config.toml
num_hidden_layers = 9
d_expert = 32
moe_layers = [2, 3, 4, 5, 6, 7, 8]
init_std_router = 0.0279
lr_router = 0.0014
vocab_size = 32768
norm = "rmsnorm"
tie_word_embeddings = false
learning_rate = 0.00129
weight_decay = 0.32
decay_fraction = 0.68
Below are experts of layer 4 (counted from 0) of a mixture-of-experts language model. Rows are named router (the router's row for the expert), down (a neuron's output weights, with its number) and show model dimensions 0-223. Each number is 500 + 50 x the weight over its row's rms, rounded and kept within 0 to 999. Numbers have three digits each.
After each expert's rows: a language model's description of what the expert responds to; "comes before" lists some tokens at least twice as common just after its tokens as in all text. This comes from a sample of Wikipedia text that the model never trained on. Tokens count by the router's weight.

# expert 38
router:527500482519452574595524531580474452598541487541541439445442527512477511442498555522490485473524465500543493418481497520627494479600515475524578529581568498593544461471454522508477554464578440494522488429492388429504530523569506390505619473431463522616495505556448477506512490506509458551449454538487483578551381476552518452507583469486531548376476532480586464491493456476495493445515488557431427465483549547476436544392550449506482468528495419475519564535494454529575483542495465517512514522418576425454438512505606492454552434503432560563478466598515512474512467444511499505508554531497488546469583510568565487548514480446493476476452494526395482474464383341416458547462
down4:489495533522489543503501464571545557562423551592514546468526520463492543543518530497472537554601640519484515558552484554591517503468505510507467581558528409510553504542503485576473576462528516500477536539509482525539530563446470600462529428544571412489452482503510523539494434564463508504579479550524448610416474435538484532561532502588439512508517471513470612385563476452460486556520544510477466458516400451525500446504508474582436454454537542532538520524492476524518559484477452433540525432540555528531406515460451443474403492428464560484571603583574516396443500513528526554451531485542492511506576450546612478460512451441559662504427567560542599537458597463521513531499
down5:506517488605501478404465512529471522478401553503587532598504432560535408534544517486472580520457526504527558472430513525497430441512557463449576547548474498530559527464587467481522453540478501514441551492523481379489510527524493502484423540529625550546550500592510523440472412622541425559593491483441523462538514508478550450575527531479472554418463501492472463484430512444492431465551457506559655443557474433500497494538509450587463467464549495558438430488509429554533536465390527459499566449552446573455494459502438505486471523539487452415438430624544387520496563417406592431507525466478534529501545505492488463566522506492442490462558502494518502613416523498507491543525
down6:521465430491444395532581548523506457529580521533467485572450550510460560482493490513512506525501637448501419557435568461425612603568559511503586530530422508488472444383536482545541549490532509550486424553484494386524514500452428517551513469450441503593508480514552476526554436583466411431398482551483539455411523540472418384449528491488504458572484498513582479485415426450478539494495474493480571427533549534488476541487443500469507583525450455504563489512461503537486462493461496483481477556460480473539407539463479529514549417523520477488502545491569480492537377488490440382556454466520528490441443564510468539374501511566447495485618486475547546558540526381436502567486
Description: Pronouns, auxiliaries, nickname endings. Personal pronouns and auxiliary verbs in biographies, such as he, she, been, was, would, plus name endings like -ie and -i.
comes before: ",", "'s", " was", " (", " is", " had"

# expert 19
router:520574431510471549490615542496525530510535630539576518562410486497544440443565599391484510543539448527485505507495585477544539439512540574546532527461563512465520499419504568528482570503491445576529550499408462470452544508574473504577561527421477516634609501492465467534517550529555481569458497414459417481569458456504468535488529515508571556503495494511516440492469502493506514380493477461433465426463483521570469368498551540472579571567556448481570534550545491503437460538486381508502417474477595459442488544501536517581584483548573611589455466559548471486526499451493546406497508506469540497453544490465422430546541499513565499487476438445481416481451430441510481523517
down1:511478531564444421504448465640575526528504439548570533502518563474496447499471455546505505438523461497366508526466406507504493514461487499511445581447513505521550508466452397454497522579459531424515527540463523442526443560557493521523384526488776459503468484442450500546592593472577513565447479469518566449504538586490492470518514451541476526581523611543554446530450449470506507507627455513535488494501462488467531566500394529436539485447518547493475450507451461478428566553434519456477567508490544533510453523556510558513503492436542535550545533510548417494534454568448431487613469503523464546536541501491394492482549510412497491563539512534506506467474516533524440493569
down2:546550468541464479426566499530458556510581524494572516581523501535438632563480484542507474529544518499536515548566533426472510514512436538555579501597438418419588547485513517601412491478471539491451523542503500475467517469508548470439483393486583558419495519500449542559457540521490568527445499548505463485454608432495430503620474532489474465551499516587505469483562550470458476585520514543505444536525400515519562501529491358539517447495500463488434524524532571501587520531424465487414484531462499516484457501510574459460427492539555480564401478536468460405491440484417603556557414448499484476430516440516556512428472478628479556574493501409528399571411462503502555468504
down3:503562587478500471438459522457623465510478456495478534462491415457555393502435484499426535495446575508486438513545516585536456534538476525503553486446487544538503558467571503356449502513534473478492493512496504524515477402481496441559596579572408525449487406504611478520500521439589525536510490525517517459432454592439428537504516470473445546442494577606446508543537548520527594541418576529503413564490508498539570588506576570477486495419469430531543505513493554528523519527528497490461480514572489490499526466544483399551477428465429619570459483505412444466493442414533526527473459497454478434384541542458481409460525519441435503485544441515552453556545455441434601569542
Description: Prepositions and main verbs. Prepositions, conjunctions and verbs in running narrative after a subject or comma, such as in, to, as, with, became, left.
comes before: " the", " a", " his", " to", " an", " that"

# expert 30
router:549517507577369515525583559549470638477503474586519460472428525483509467473465567504492563528531494502550459409460454544584560469487495560529614448492532567469493363478488492510463530554522465568478441509463452450513533543538516499455522446476345513649489507548500512414409423509483473428456500442471531480468461484454589417536564508545523396536493490413458440477440504546523545552513426550469442492504509456453510542424527502458507471572443417448530502482575438485428445442475505447473465563434550459468432524507563414515543494566569505540527547554511432404471518526494445419546501424451502417600610475490535454476482503576492507549509499501452534517466500455473504480448
down0:475450493477467487483467486479511446401384462493544564465561464482459468597544567428560504546423541477412590543513449528395518386453535509548484485503509471456421469519476421485499493580588492562595490454448536481563534470494582514456436402465518449516369544495518471565625565499467576487488493586428559480432488461440488491505530530570435470559497588517503368511496515547538449482446467528569554484534504583506545544529564522433547421477500453453469490532408515470441528498472478496424419474528546490448514478471606539481465479511484466479529510480460531530441487479556364503539511490509405463556460513493469532470485427488570484462485488557541600389545567526391501476502
down1:453574538541514528506572538427476524411406489546530525458466458403432558566582544553516475536484500523610518512563494551501475471495387588465472569550499511502464456518575510532399505526573475519511430540563471526531503540503527478546539478559567478538481490458471437531425385420453472553578419497497522485474579430535469557547629529424452467406516497439434535507522577513529480549465401449567462532489406453483424498506563441533517484517518457521435490509491560551670444556451608424539528496505451543542450516465517506587499526476478483566614468537536479480563494580534496460482468467513457481570486440500501457486517500476453633434487495550538393518490509469510526522581
down2:523459519508475464489529533636524510434559546537559542530526565576531468444488427611612573538497531631586483451407464493519463507560494554426498497501449494509441629584482451464526486496504454433511512528608426486516563480476516493546462567442459543535620485451493569519489436538497481545544499529569595546503487530484521601530449544533503511508573550493426450521534441488525521580454461603500436531506492415504457577470545505508583464518535553521573568482449524585485480453405504508517497442439533490452566507546581489495572481476587436557492421518518516508506500593489526524426473593480425505533415493423444591468530553497545550530515554430539451554488469521579413470505
Description: Numbers in tables. Numbers and spaces inside tables of scores, statistics, coordinates and dates, such as 88, 400, 000, 2006, and "+5".
comes before: " |", "–", ")", ".", ";", "%"

# expert 21
router:491433445538480564529520586496458508564469519538562498482476481510477568458504523459504576524577444568479587393570520431567477468557496561489570553513531581558507343587560519509546574484451429523486531502453460443481549450421421491423486598425431533544423481572461497498520474532429442523541423488434512497479494480584562430562540429466513500438518516520486474462388518487504503512581434481405518473533436448438587485458523502467551511530504507469496473479535490438400426399445446518482453462463527444520438510555544503472488506518560501573453514517533386492449562508449432487510577504442556497625564400441575484514500499598542486545493569465510382488555542542485492540495
down0:473547591461397435519476525541571389556505533555501487509468503460545533519436518530560476557609485503507516468485512538593522501543576479392478488466449516553548441536431474559447515462519571469452549518521494586468492496441420569509489558548523492467657550539491503402476467543471436442540614549374402512504505604492518476446487391531536588380544486553509572468485548426432518402552548512482445399502433499533507576491495513453487533504446565539405447489555531584432467497502494446576504575549547494517506527507536465558518606425419535507424532490426464514497521531445499465487516510545498521515481459469473508407480439487481482515593481510443556455474467495600468484481
down1:554418452441536476377473528419470518464544546506574562527568650546484500577504478447468477504555525539433573487564542468494418547464517491579470569521485502476582464444497516555502403506459436467496460426472501407451471534462515522618492535571431402544494472600528520487467527541443443444473466519464528560652492491552570520525471519480499476540489475383533474480552517551486553465578464507455497561517505456495504578488507474500490545533556414418495496545461517490619509433529523515525553469534562455491591588481476494515415613480475486585517519522500540427531506558470551528547499554518431627549525590518429557465589424462484491484421473546487485604464533454501482522458
down2:623549492537499415492499522531561515526535456501513519547428506527527500418539541512439659470532562442503518478542506494480499557453496509559453472474477465511494539489533526566633552444531480469484404508502471480536520571540495516567605546453429597421466496447452519574511505491476474492574436609523547505608516476410408563508510587582513471504457500501530468449545398486495506536447443509507382496487475499494505456575456509499488532470478491566492450518489543449470546527497527507466510503441408468549530559449454494544535468377498527428465432536528556384535501453496578551462471483551546545554511499563485610493519503656464448560599562439505517536393467514496454470626
Description: Sports and competition entries. Line breaks, years, rounds and ranks in sports and election tables, such as Cup, medal, third round, last 32.
comes before: " |", "|", "-", "0", "–", ":"

# expert 9
router:552519431588444554560628495598454543559459566538533529503395554576551421453523505499562510533557454552575512445509499497531537517467514554508558519492489515508503495473554548446514605528569525594551479445537421468475591543599423498565530491393518498495542547517515472497418511465493376556485457454463395575567437487527468443507591446409531485432461443498453466432505423436524532521588479507487501594531514487504497415503540545536542506585568520596568519445517450484488482510480401439578455567464561428439410517443567463523526397546466532554499520525551470538487534426471522456585493518489519522434483573478512465540404446517563497505468512492469460511454428430534461493476
down1:542503451584543496516489458574547435430468560566542526470493417601496513500469518422574500545510462567417545506464483484473536486454555478518469496382457489533464482498443479415498525468493506587555442515473456496534542457473509470547513483420597474515485556433507394474460474485392524527474498581517586603519507524500562536378539475473568576523484521648478488438516510418503507551496537472417430447501527490521459643419517489519461480515507570511517451506497522470561472594518440442635505597493480530409533535571503586559500457493502471421533587444529576543507532466487526500531417619436526488459470580487462556569550547443422488511498438505429487510457462457554446445474
down2:536544715511523492481493560446509423485564509470507466578437411483546550532452518571466584470558459511521499483507477499444497529443456510501450445542433500410466441467501407559471482430494569474428447490455467479455531465486544495467533493518461645465592515445487481624442369555527618607571533475513584466443514450540539477454469479505393478470449473456392486557452467499539511475488422535425489544486569585530522454516542508439469458467509477507538468563541543517535527554479551502466492473529564530456514505464460518529580508538463574399483564529490526562553366446487538556561403461489604475463536533516498571470468460511475479500539449473440471519497433501511438542479
down3:487482511637499554471334561429466460484427493503504537515510552537441554475516570488445510488466548486557528598520476510436476452547494465459536462571511533469428490510486551536442555493486503530502427478451603460531430598497461455510536522505550491538529431570518520495492540479456548503519433481497518516503503510506480556523564538478532559497531422471407632447536496591521529443494412433454519500472488420538428600506513456503589477432486558474458509518486621449432494462536509507561488419679535535509541474510538461507466549504477487510495484449504527583402481468451606523507540575478408499589476386567509468513473495526485435512582434480614479491596549450598505513436
Description: Clause and sentence boundaries. Sentence-final periods, commas and clause connectors in running prose, such as which, but, when, where, because, that.
comes before: "\n", " The", " He", " In", " he", " It"

# expert 31
router:520547456560541546554560519479419512514512515441562579513451598561564494508435444544495503542558479481459574492502493471568492478546488519435571521484509515577504414529439458550546551495482473597524536405469423461506494586545503527518470592479438565478562528498508472529435524502556427546517441487422402569494502516489480497526563456459473461490553521456408527496498478431504548484504518484413445556447573467506559496520493526589594520534582454500521501524511532405499395546444382447565425559470548427427396520490565512477420453562541460609520534535597433610536472421493500458564502494469554518433469377558501465504425470576513478531495441492468486609474581473487552552577
down1:514501553578446460508460566515476512422449490499550503499494469459470587533476459477444456505573557467508494414496522520548504576446472530514486570606484370508488556467548495490542456413482414431614436460534430437546445495514558540486557503405493628637537479474491475484583514500399508413503452435499463547409480471490498398549414522477497565501465525429477383403448478555530484455535476455527451502564419501574511528477477545544464475460464507467437552511514478674562525539517471498484550455512496507468422490451590480493502500509508500455554455478485532532530384463485466546491561525500482593511448506590554536445447411479449429510550543570468538534494476454565445555568
down2:292559467555454494527502529491556501511425523557565522548496471444575562598492489469419470493421366459518500554543503496539530465463441472505512519474451461539559434486452505581486553457516459440557524528530441537519543456492497436564621468448493481492502487451566452505581452555445504399537382463463519478557451527546482545531460464442423529568536459525477461517539466487434465579456507459545478411457518448484450513565496566500488531543517404579577450500560385468527536437437494461496486633564584469565540480494509514521471381473498460513471540490482526502496524516445478440564459497456420400527487472443582461571519540458464503460464505489430538520455458430562412465555
down3:431501438504469548459468438484432447466487491607457369460528454563541465518381479521494463535492541421533528506537422514463473572545475556449438484554511566446480522496567585522488534504441549500506470417567528500507415596535418624483602502616483584457518517535572485465495538456469561437441506527539417432544538531507549599471481484445459492455482451509510497505458498517551482582446499544469521485509533413535504539570500471503464514499481636482513466533469587512552577462572506523498454524481456507470506476404489557423613539515585472460483495528524501550475544346545433489601433497485489534502494539503437513472420393454448488590533528407521536536508474580436480507570
Description: Headings and punctuation. Title and section-heading equals signs, sentence periods, commas and line breaks, and is or located in opening sentences of place articles.
comes before: "\n", " The", "==", "The", " In", " It"

# expert 27
router:548588481550503546589520595563527483491488490485533510477456537484557457430407473390490484481586465449598491461486499472552484440517524534441498494507508523485610406442499479540531509442432453521471494519510485436582573533595422364526563549479432529568467504541468512595568536483565396435506512429523451451519427569550490539499515484498525443519470484483445443423472537404520413512516501508509518509455497512547562395495603533405579455577540457462536534517579443470510421478453398518468429440395585431489555547565501437535562537546474510549449538523589480555462426524528490426532519509471491448466493529547515397522483599485528483459527482486498430478565553467440443445514
down1:446439471446432584516537405507522537619516487496472490583498533536514559430529512507549538510569482558436556505464491488550529537532503493532600477445547562513507553586576495485540541588527496518577434524386467482490443457504491493474491475404443452530524484507452567507416485542562589547531476513481464559543533507550393527483503507523453542423626493553590573481531461594535534364496441425540452506509515533551442492516433465518509578494508531625513504524450499506518482595546533518493509561413470536507546505494561446486455486613544447426496463501539469482507559567515578577472508496437636585437536482474502504433460408532550470598519463544499610436562466436492501441516
down2:525489526495514530471515473449481493467471507431496509473500469510504550492529533465475362446492453418474496567488522466644413488513391480493412499555510566476448499473422452488458485436513561523552399483414528536553420526618470436538515521525454547489569510544570569465442516546520559524471513516480566601520477490530493552474590499502508513540454438636471571596438550483395484512465556496503549419507550487603426428468576486539459492494588522484485518426494471410467472507574523460542438451449516526492591522523513519518441429436540461419563482643566480485459478439481453480520573476467488551422394504541523560529418610448444436478507474552466455516490466519469448438550
down3:505517546536525484417480484503531614421488502499558509503458525625556531474518492490531545515563464524502594419463518438485571508543492412502567447506485469537600483573523548533577548553468538501478508531625509367563513466437431501517564416456427509506611462427459461537564532420534434569483419532487476524416423520617486455526382549563448544545519439477537521588601508534505527456476489552436515492456481495549487498507542579483503423478532525522512612538530549504486530593498519516552499541516532469639569498475440553511439554568520480413520459493445537512527430494508460521574496528451623560544531497456487547438496508464435516539520486498513550458531533523499449492359
Description: Quantifiers and auxiliaries. Quantifiers, auxiliaries and abstract words in explanatory prose, such as more, all, most, such, be, not, that.
comes before: "-", "|", " to", " that", "==", " as"